Weights of a small mixture-of-experts language model, trained from scratch on English Wikipedia: a softmax router.
Below are experts of layer 2 (counted from 0) of a mixture-of-experts language model. Rows are named router (the router's row for the expert), down (a neuron's output weights, with its number) and show model dimensions 0-223. Each number is 128 + 32 x the weight over its row's rms, rounded and kept within 0 to 255. Numbers have three digits each.
After each expert's rows: "raises" lists some tokens whose logits its average output raises strongly, later layers aside. This comes from a sample of Wikipedia text that the model never trained on.

# expert 113
router:070100124090103055105142131103139109044136156148172129097094127151172135155075096150145108130161188139133045201100149128112133097127172130070089170085101117146097138115152110102132154129178131202112042122144091123115156066151151141164117172124200074113105132081162119138126171114167111115127066136105136112180155094141159075116148126110116115094110127083103121074132130070083120126154083147120114108152144163149146100133151161096147085052101094132103184112142110037103148138133133121101135105149090060098162156140115100114152163156130202105148146121181114083143123129117124132154117153136161168160109179166146126151168181082123127136177093141124175127163137183130166104122
down0:116161173147171107113168148113116139095107162123102156053119157113067144168076066108154128104137021180186124117183072140137132128123126185056107166133086176115147134137107101116145068153150144051098133183117079138166080129139104097132089132150128157113176107131137139124114122128107129137102150143113189114130152134152086190105143153080081093081097158096135135171145120113132089155095148115149185110070116153155110156108115161202166179151140135141083155154123083137152143100121131184162089168107148141111084162171122069182128115167167138110096110121139118134145185082099133156186126114137142103088191150134129139121053145127126117091172161187086132096090117141160142145082
raises: ",", ".", "–", " in", "-", " and"

# expert 101
router:123143148153146089169088112118122183140118156074108160120177193148115105125099142087197117142162135133102147051077106120167135124116169104154197060129192105090069147068121105202166135161174110126091128215110127108176120124131131111138196145100131112149155051140127091138149124172126137118085173086169156129096099123107101141117115125148160135099102133095199116170150102156112133109128154136184115136114102144147068076167111090041132110145144070077043114149120086133122168118156101128089159117142155129089161103163117093162134111118116095105123106147109125118128138157136075137097093160105146147177111116119161123162105181229159131110134126155152128109166079169124121137162
down0:120093086113115101110127136099129114114160140120120170044239155130133119084141100097137112156104124164138150156107105197133149125102145139083089115203137126113110111200136113159132137114161056122166118139095172196138091100096157128112099095178129135184103144181165124140134131138152135165117059110137128084112140111137075136145099120157099120114083133111189124198116150081061177094169112107107125165059094144162125145124116107123154140144068130102141109078149134137147148113140188146162084083114098122145102118107086098069194132168132111126171190118198125157145130138130162146113131081084169151149149107111179177172133145124127143178171096123208113078172135121100074095136
raises: " the", " their", " a", " his", " this", " its"

# expert 1
router:176114112140174092115162074095122155171125069112134140100111148125131122159111112142098059135119060087095145106117132117074103141117152100153135140143183096169138143164134172124163114100133166155111147162145148189114085153084112153126126198124090116144179134132086130120183225091080115088172196126079082166100144171125048140149095211089140142175144139176067135093122144132187110059160198094102135102139156157146149140072091181132155106075129183146071118082165123136127135102156081156106115086142157110138122155128075100107106110169121123085149140121123109070122119141099147122112137088164108092072146118099112170146145097170152112112170160136113174086111105127132153128172
down0:051124110205190117122155119089125146150116103123114094126134117166141142106126119075157132096092150133116185200176164074095072142132110143165063103123144150037146150097146142133167146130152159133125143167077117185115119105135112109047145171145114091152107116168193128061114090139104102171107156099122159131131072109093086104122138146154099135156070169126168139111090067106079076104155153128101118083164082119091158113123131088154171114190156126131099151092133129122143129144098131120120131127136105065118102113120124187089087088122132106105134164119064083130180079129183114092106169153121106154147126133146166174105162121180176105128108154125101097082121109105200099053091
raises: "s", " and", "man", "i", "a"

# expert 71
router:129184106147176105135091111124143157139119161039138130104208137139082135134156185084201158111160124114164129065038102108117121142085141116150193079099170086125126159071106183130148076155130101123088119187129093125132125125157149119094211162090138120136167077149167098156126119164103134121120172110134111197148102099124128156133138105139118147121087128135193097149105108130154107130107144138163136141154116102139095110163065115026139133105165067075102128164140080158130130111108112149072143114126174072104172112173108117105147068124109112151097100118122143148143147100134097127118104114178163170106085137144178123171084156176144140141101147166115175137142052166139140147189
down0:098148131153156158153143084171108166140167102105159167217130062097116116097096165142112156111086146101164113119085155080112071108128114079117169094085117101075082103131101205147086127156109091118147105145158158104126165183150145066127094112056140115163124148125159079081119177149161138188168154103169114170094137076126073093164103102150201148156173108118127174140108153078117150153152133117136101116153117135166180122119087115147098178121095115113124154112163118184135086161135167177114092151111098129162143131045172145111145124129161133073155131122143118209180091132166123127112135126151132132097125096163129078071125121206103137133150143143066108071124117150102059122133
raises: " the", " his", " their", " its", " her", " a"

# expert 40
router:151113184107151128144120157207122141119144079130128100120090108079169144151105113153116106157151130104143129160173156161089149120139140134136086086125124154161140149151134101199184074112198122060140112075139152138143095163139125076067105076101127122159099094173119161139179112132089148132106171107076094119105130114113086084145152160095112114109140161099149093077075152147065103081156110168093199139089144113089155138169156185153107053153110175154127135093203056139190109137184104130110090124169129149146113092099132058104084097114133102102142176105066203189114131144090147069130095114120133115140160144073139119149152106079143127160090094128140159114146117117101125107168
down0:081136102172134104115076148080099112145124119154058115120129093120187112143089061146115104157176157132116094144145135092093124130040164100149100161135136130163154126118146139194139133159171155165129124091124157125164158182165127120105106136058129121135083107094147144114152176116120159170079153110060122090111154145140097197128154096082103153183104185135092199177096102197157160151152133154120143094114154119100108127143130123158101146102099139069100157094152130145100089141110110093092190128155097121083106157117158080048155151112138119109098147165173117129159107062132131080141143187154140152145118123160116078137081122097174080086199135109062091097091152132117096201149
raises: "rel", "ho", "ry"

# expert 3
router:128143117130105106092164149136149090087096114169145090139092078177168101150082104183126056155129158145090048133137131120127126159151117207108094128109130098181154106131106130097137156114168133160110161128104125166146128041074126131175116158095177150101102111101173127128163132079127152147110130089098109079115147101136152149133107144127049143172100110100068165134146105124142166126156161135104181061132156111176140105133120160151157132111171056080074146154121113104106126162191100158127127081156077165111186140115119143096163079162144199078149188139186148091169141107082146109176116161128103158128144150165168129163176088110153119130168101143170163120083163111102204086150
down0:203149154112161147149158138123153056100134077134098112128090067155151114076059160163105172149134137102124174109150177124153107129125089117139168101131181058172103146141116079126088121111139100165132161050128107106140188096152127109132108156090154135104108083105098170127110140172090056109137204156112116143117159121160112127122144135094132118155157106111136109149112096168112063143186112171152112132105134066194047116198099132090086061173155087087134126113134175126100142211105147087129131134137138107129106138116107149145118096153126169109175128132113106111148099096118096179151141164168080101153158103126151144143104137139135130239107126111143135127120071162079060150146
raises: ".", ",", "-", " |", " and", " in"

# expert 63
router:109113128122112191147115099092122138091101119142157070181100115103187128138114131183124151072119143119157090169137118102149127132166174161088075143140103187117139154129121170098098159067132169136098136122147145098082094109082102100157082164113183111120083117110159156110099099076135102118143099169183157084187167101168131064126145139152172102119069159110105116079124169158100200142166093198099111119168203127161140193205163141155132077127125164146100090145116086140077164150163172106092109145157123117113076187138078153086073171161126149120189106133107123138088160144116158109124148158128183129143177062074106132169189137114163103140151105132136122088137128132124132104145
down0:216119106096118137151083080139128081098105172148146126114114091133133187103076124135130124127124110174114145162138135203151146109111116133128153090175102116149131196106121153160125086105126109148149086175134047150121137081130193161158048118096130158169141103139180193110098144121154100200091136127120116129165147138091109148088189084105091099133098182141133168130112116106135139152146142130142109107102147156149109123160162097084134101134137162100109170118087125092169111095154156100178148160138166195084176158118056090083147121142134161083107094141135133191103187230104126137119144091152182081113114102064149154185077112139104114117136137145080129075118159111133160090175
raises: " job", "rou", "erm", "mm", "alt", "pt"

# expert 8
router:217106091089101064115077115123142126161149105126148117153130121151151117166138084181108114133135138143156170156113191195101115053160112124145112152124098157185113149090114071081073051169136131093113084122123117152155076110171131115111129127085119181139148106153077163147171134104139115120147061112141119133068139101123127125131124087092115124133099155174128111080091089120122123131156113087121219107170103114130175107089132135157178124153067148110139111089157066076171128128138134140092118098178154167088150165162124111113126150128115083113092216154059163161151148214130137120137148064115088161106190143085168160116146115123153119148075147090106106139135163137152094080146
down0:137083143135129190159162139194103127154111133151097143115159156075158117121089111137116159153178090139133117134204136170141160129147138153140115109083155145169116132109163153129097099114108072119151111105135175136120166107173090105130138100080158130147150193176143183099075101159081103127078071129182143114162094135179131176065149107135156137077072137160150140085134061137119168124145151176055125135075163146121113161135099114074115099139093127143161107113145143146099168131194053180082084085151129150140104126119078176178094114108090178106096078158127141082143136103128094199069083090095141182144120064103097162145111161129135165079154109146130079112104148118133073104124
raises: "ma", "ka", "ca", "m", "man", "in"

# expert 95
router:140093139127127176134135087116164142171116121118145089142107084091173137116085139175127115098149164137094125165190060097114115137160136122156057142091050154095153144138112151113121119108066122102136176130085129115105125144124074115130097130103146076105101136138133151130149112096115187108173126131140113086173126105143147090125178125084176075125091102130111109095095182137075143153174110153133098124136184073164118183162170116147111096155118167129125101167134074167078177177140185157053124071186107122102099159095102146053107158139146099173187126137143110155133147111108133086126131192168174145126159047074051122197165096088167148131102101121098142087136159121118164096103
down0:135097129139076143140102080114129114109134098084182196075157141107126137104090089105036166062108103114126165113097093130108149102144087137136139089136132133135121201124107146146087203145149125151157081108093165110086167140108145136084155117109111102118109158109101004114151133147172148091112168182116124171102129132119105153163138126120135104083111128065126106123146071054177206157159103112180174152104123123156145151091122164168140199139108205118087124132115152100089075103155142127112146104111124122118144144109145176134093124146162152106146137128095126179167146145097097134143126100120137149095123114110149114126037059115104182133137134157130196139123101064176160078093
raises: "ston", "self", "yard", "ty", "aur", "outh"

# expert 127
router:192101129141123117118169142093124078169116113116131164117090111129117121137138103169117049113111092122079155129114188124164161148130127107132098155131120143182139146140189187145158097110234179110103121198136107222112101115121136136123128171135104113119164161090118061147151182111118157158117186074097095199154092152108019109131109191074120162135095104165088232149108119076189122122155165145115156092134151136130135147098140163111128107099154153149136118119135148145102141140116074146121116167126125117120096152092097085120196141156140123129098085127110156080080136119116091141176133102146082147102082136174150136154151116187126137078111130148098132158079106140158183150135
down0:113089111134189069125119119071107150129128125114106116120084145111102112132138167110127106103131121129102084133188122134160135141092124109146149158123154138124089081122134109126142144139153091143139141095102180096135207160106111145144168136171098132150086123120136160153135155175057131134161115165118123203082147172184110168112123169166121140098049061144084198094140176138169129171161148137095080132195100115110164096114138160103085093150121125128127118149132175102141076077168122127163163103158150167151143125101106143167145061174072092127102075153135040104128142077110151124145104181144096198137167117111178094125057089148117046174170059072128145094141110098142129118104
raises: " of", " and", ".", " in", "-", " to"

# expert 120
router:154194147121134118089133138102127117125104108117115135127131102153149104104147122151111142153153156138095129126166154113132121153126141100131125138117150169095110138183099158145149125161117085185124168135129174088100124124135097103092095148086090110107102147204068094152133109084087193155119144099195161104150138136122155127130125097144117126082172073084101103159198133143060173135124166104126150137117158069165082160137099098128068110131172085088127108128099054113074150134170105147090093111127155195092071045071095171123149064140124111096163118159153089046151145223119102106105130171061134107165081074136095090142146181162111157130115069122124110093168083101079141120130
down0:118049143133055104126098071142093138199141134119117075126109142116125124086104146121088129105131117147139079136131176140076126094088170121181125108175126145153108107091173105140111176139148186164186126098164166141141197111133163134148116090100092098128177159120104085126140161145130139074177116123145092090151108167162063158176132132125121133174130200081104140123200146164134160151113122162109092139112065157179148136117125106114151155143107189149198154193122124108146128106160198130116104087203120104085121075205088123064123156142118166120131161105130105109117140104113098113106091125161140127158170167087122165109075060135123162103106068101153178163170103119114096143147
raises: " the", " a", "ce", " his", "t", " their"

# expert 121
router:105155116099070184136137075134120157107130105139163084132093118096174137134078117148112115115161180128129075184177137106123141138168151105106069145078085140115120119105110139123087142095078141130139109155085154116091144121097097163152088156166146081109060123111134139093123098077124180100155092101128103052180131090148141114107155129094146101092077103137125109064151157138071104187162109182143130110176190145117100196202147107109131105158130189113097147151130058141075172147140165121069128106175108107110111105078164129039061153168160123105163106155124115159129135117148117086153127181135141172176166074119090137193178122094144121134133075132135134146177121099132157087130
down0:147084142133092150126118143134088161148156125111096100094164090139106120131150125155087142104087114180127171133115180093111166132163127105113093158064070130068118130155105127121149077132080094148092167092110124047116124104141187144133048117107175101099095138095095116080114088084115170142148138101081124090087196065075148139132165123119069154169090124134146097134120116178101121094125152179135157109124099035078152144143145173096154132068146129100137133147068140143118179095121124142085051129115064114180123166107080127089142156152104115149128142125151155191149115137159100064070172104187156159191095136097086120111160090154128134145142178130131077097116146132168156113154
raises: ".", " the", "3"

# expert 89
router:094124173119130161127134079114157145163092146106133121110088098060200157108114107161124106051084161134113105172123127110112129119156154114087118167092064164130163109158132139105128141145070174113152124112097166142097126090097097122161094152105119110163117121157177151112125113148136143174143126153150128096188151089144129061123179108116179059111092070080122095129084148127085124109169083170120134100181167108156141183139202146140133134167154178073129103149138102146103175154157173137068092087186125088098094170062081101088131164124126115162204116140143083157175160111072152095123145192163155149124160081096062106179175109100156138133127084103138135106141159155111164109127
down0:173134072099167136139153142147128094095135159150169098129113112135151120156146152148099145162131151154097084149095141132215134127116123092148193166100142122132116161111097163076088126084167097125109087075129152111105121153187192184155092140134116113084153114129192122150111025060126085195085073132185163152114146158084139131105097161140088143125098142150135086132155121116113171109144173085177129193078155091137123071195117143142166130160124106147136130094098135141102132184123102108066125188090169101135183134196106143093135075119094127115076114102135180132118183113114143124116084087104090151104108121165143148170134173170063157097136104158105123161131193133159099142133
raises: "age", "ind", "oir", "aut", "ander", "ec"

# expert 21
router:173108154091155109115099153160122117151126131141127174165106116135108126130117142091175142181158150144112153119129169158090118104139107134146155129063116120187144134122172094089176127130139105111137116107080166124096095152186127083118105182163129186070189134106121160130133098152088142104130052132143105119109155118147134106134097079125134128084172124086115084095136118092092178100159107113164242187113150122133161132105155070143177141166158155187094111158167129109152102107153152095169139109136191170206116105132143124076144159083079154133170133151136162091162139106169137140095161148124157242143157132117176177164093115103137088168085190138081111135161101151105045153128
down0:158102090106078146136109177135138121123108131165096085088138101081169067122122119210155141172155122165190068149096134124112159169095164117138126103152152173160091135119127135138163098134119105099101068074156122080145092147131168149206136082102123090141116098097167154135190159123149116143121130137124106103133131092154140142119145101182083146131107174086105122047133080127107143102072134078131138143125174136172162138177131107137152140196172167122071111090155087176112136199180154137152098112112088108122087224097173128162128121136162119102098099106075083122162117098164076154131118167180060126121162102066108197160126147079111083155140115119132107105133141161113102171123
raises: "n", "l", "g", "y", "i", "e"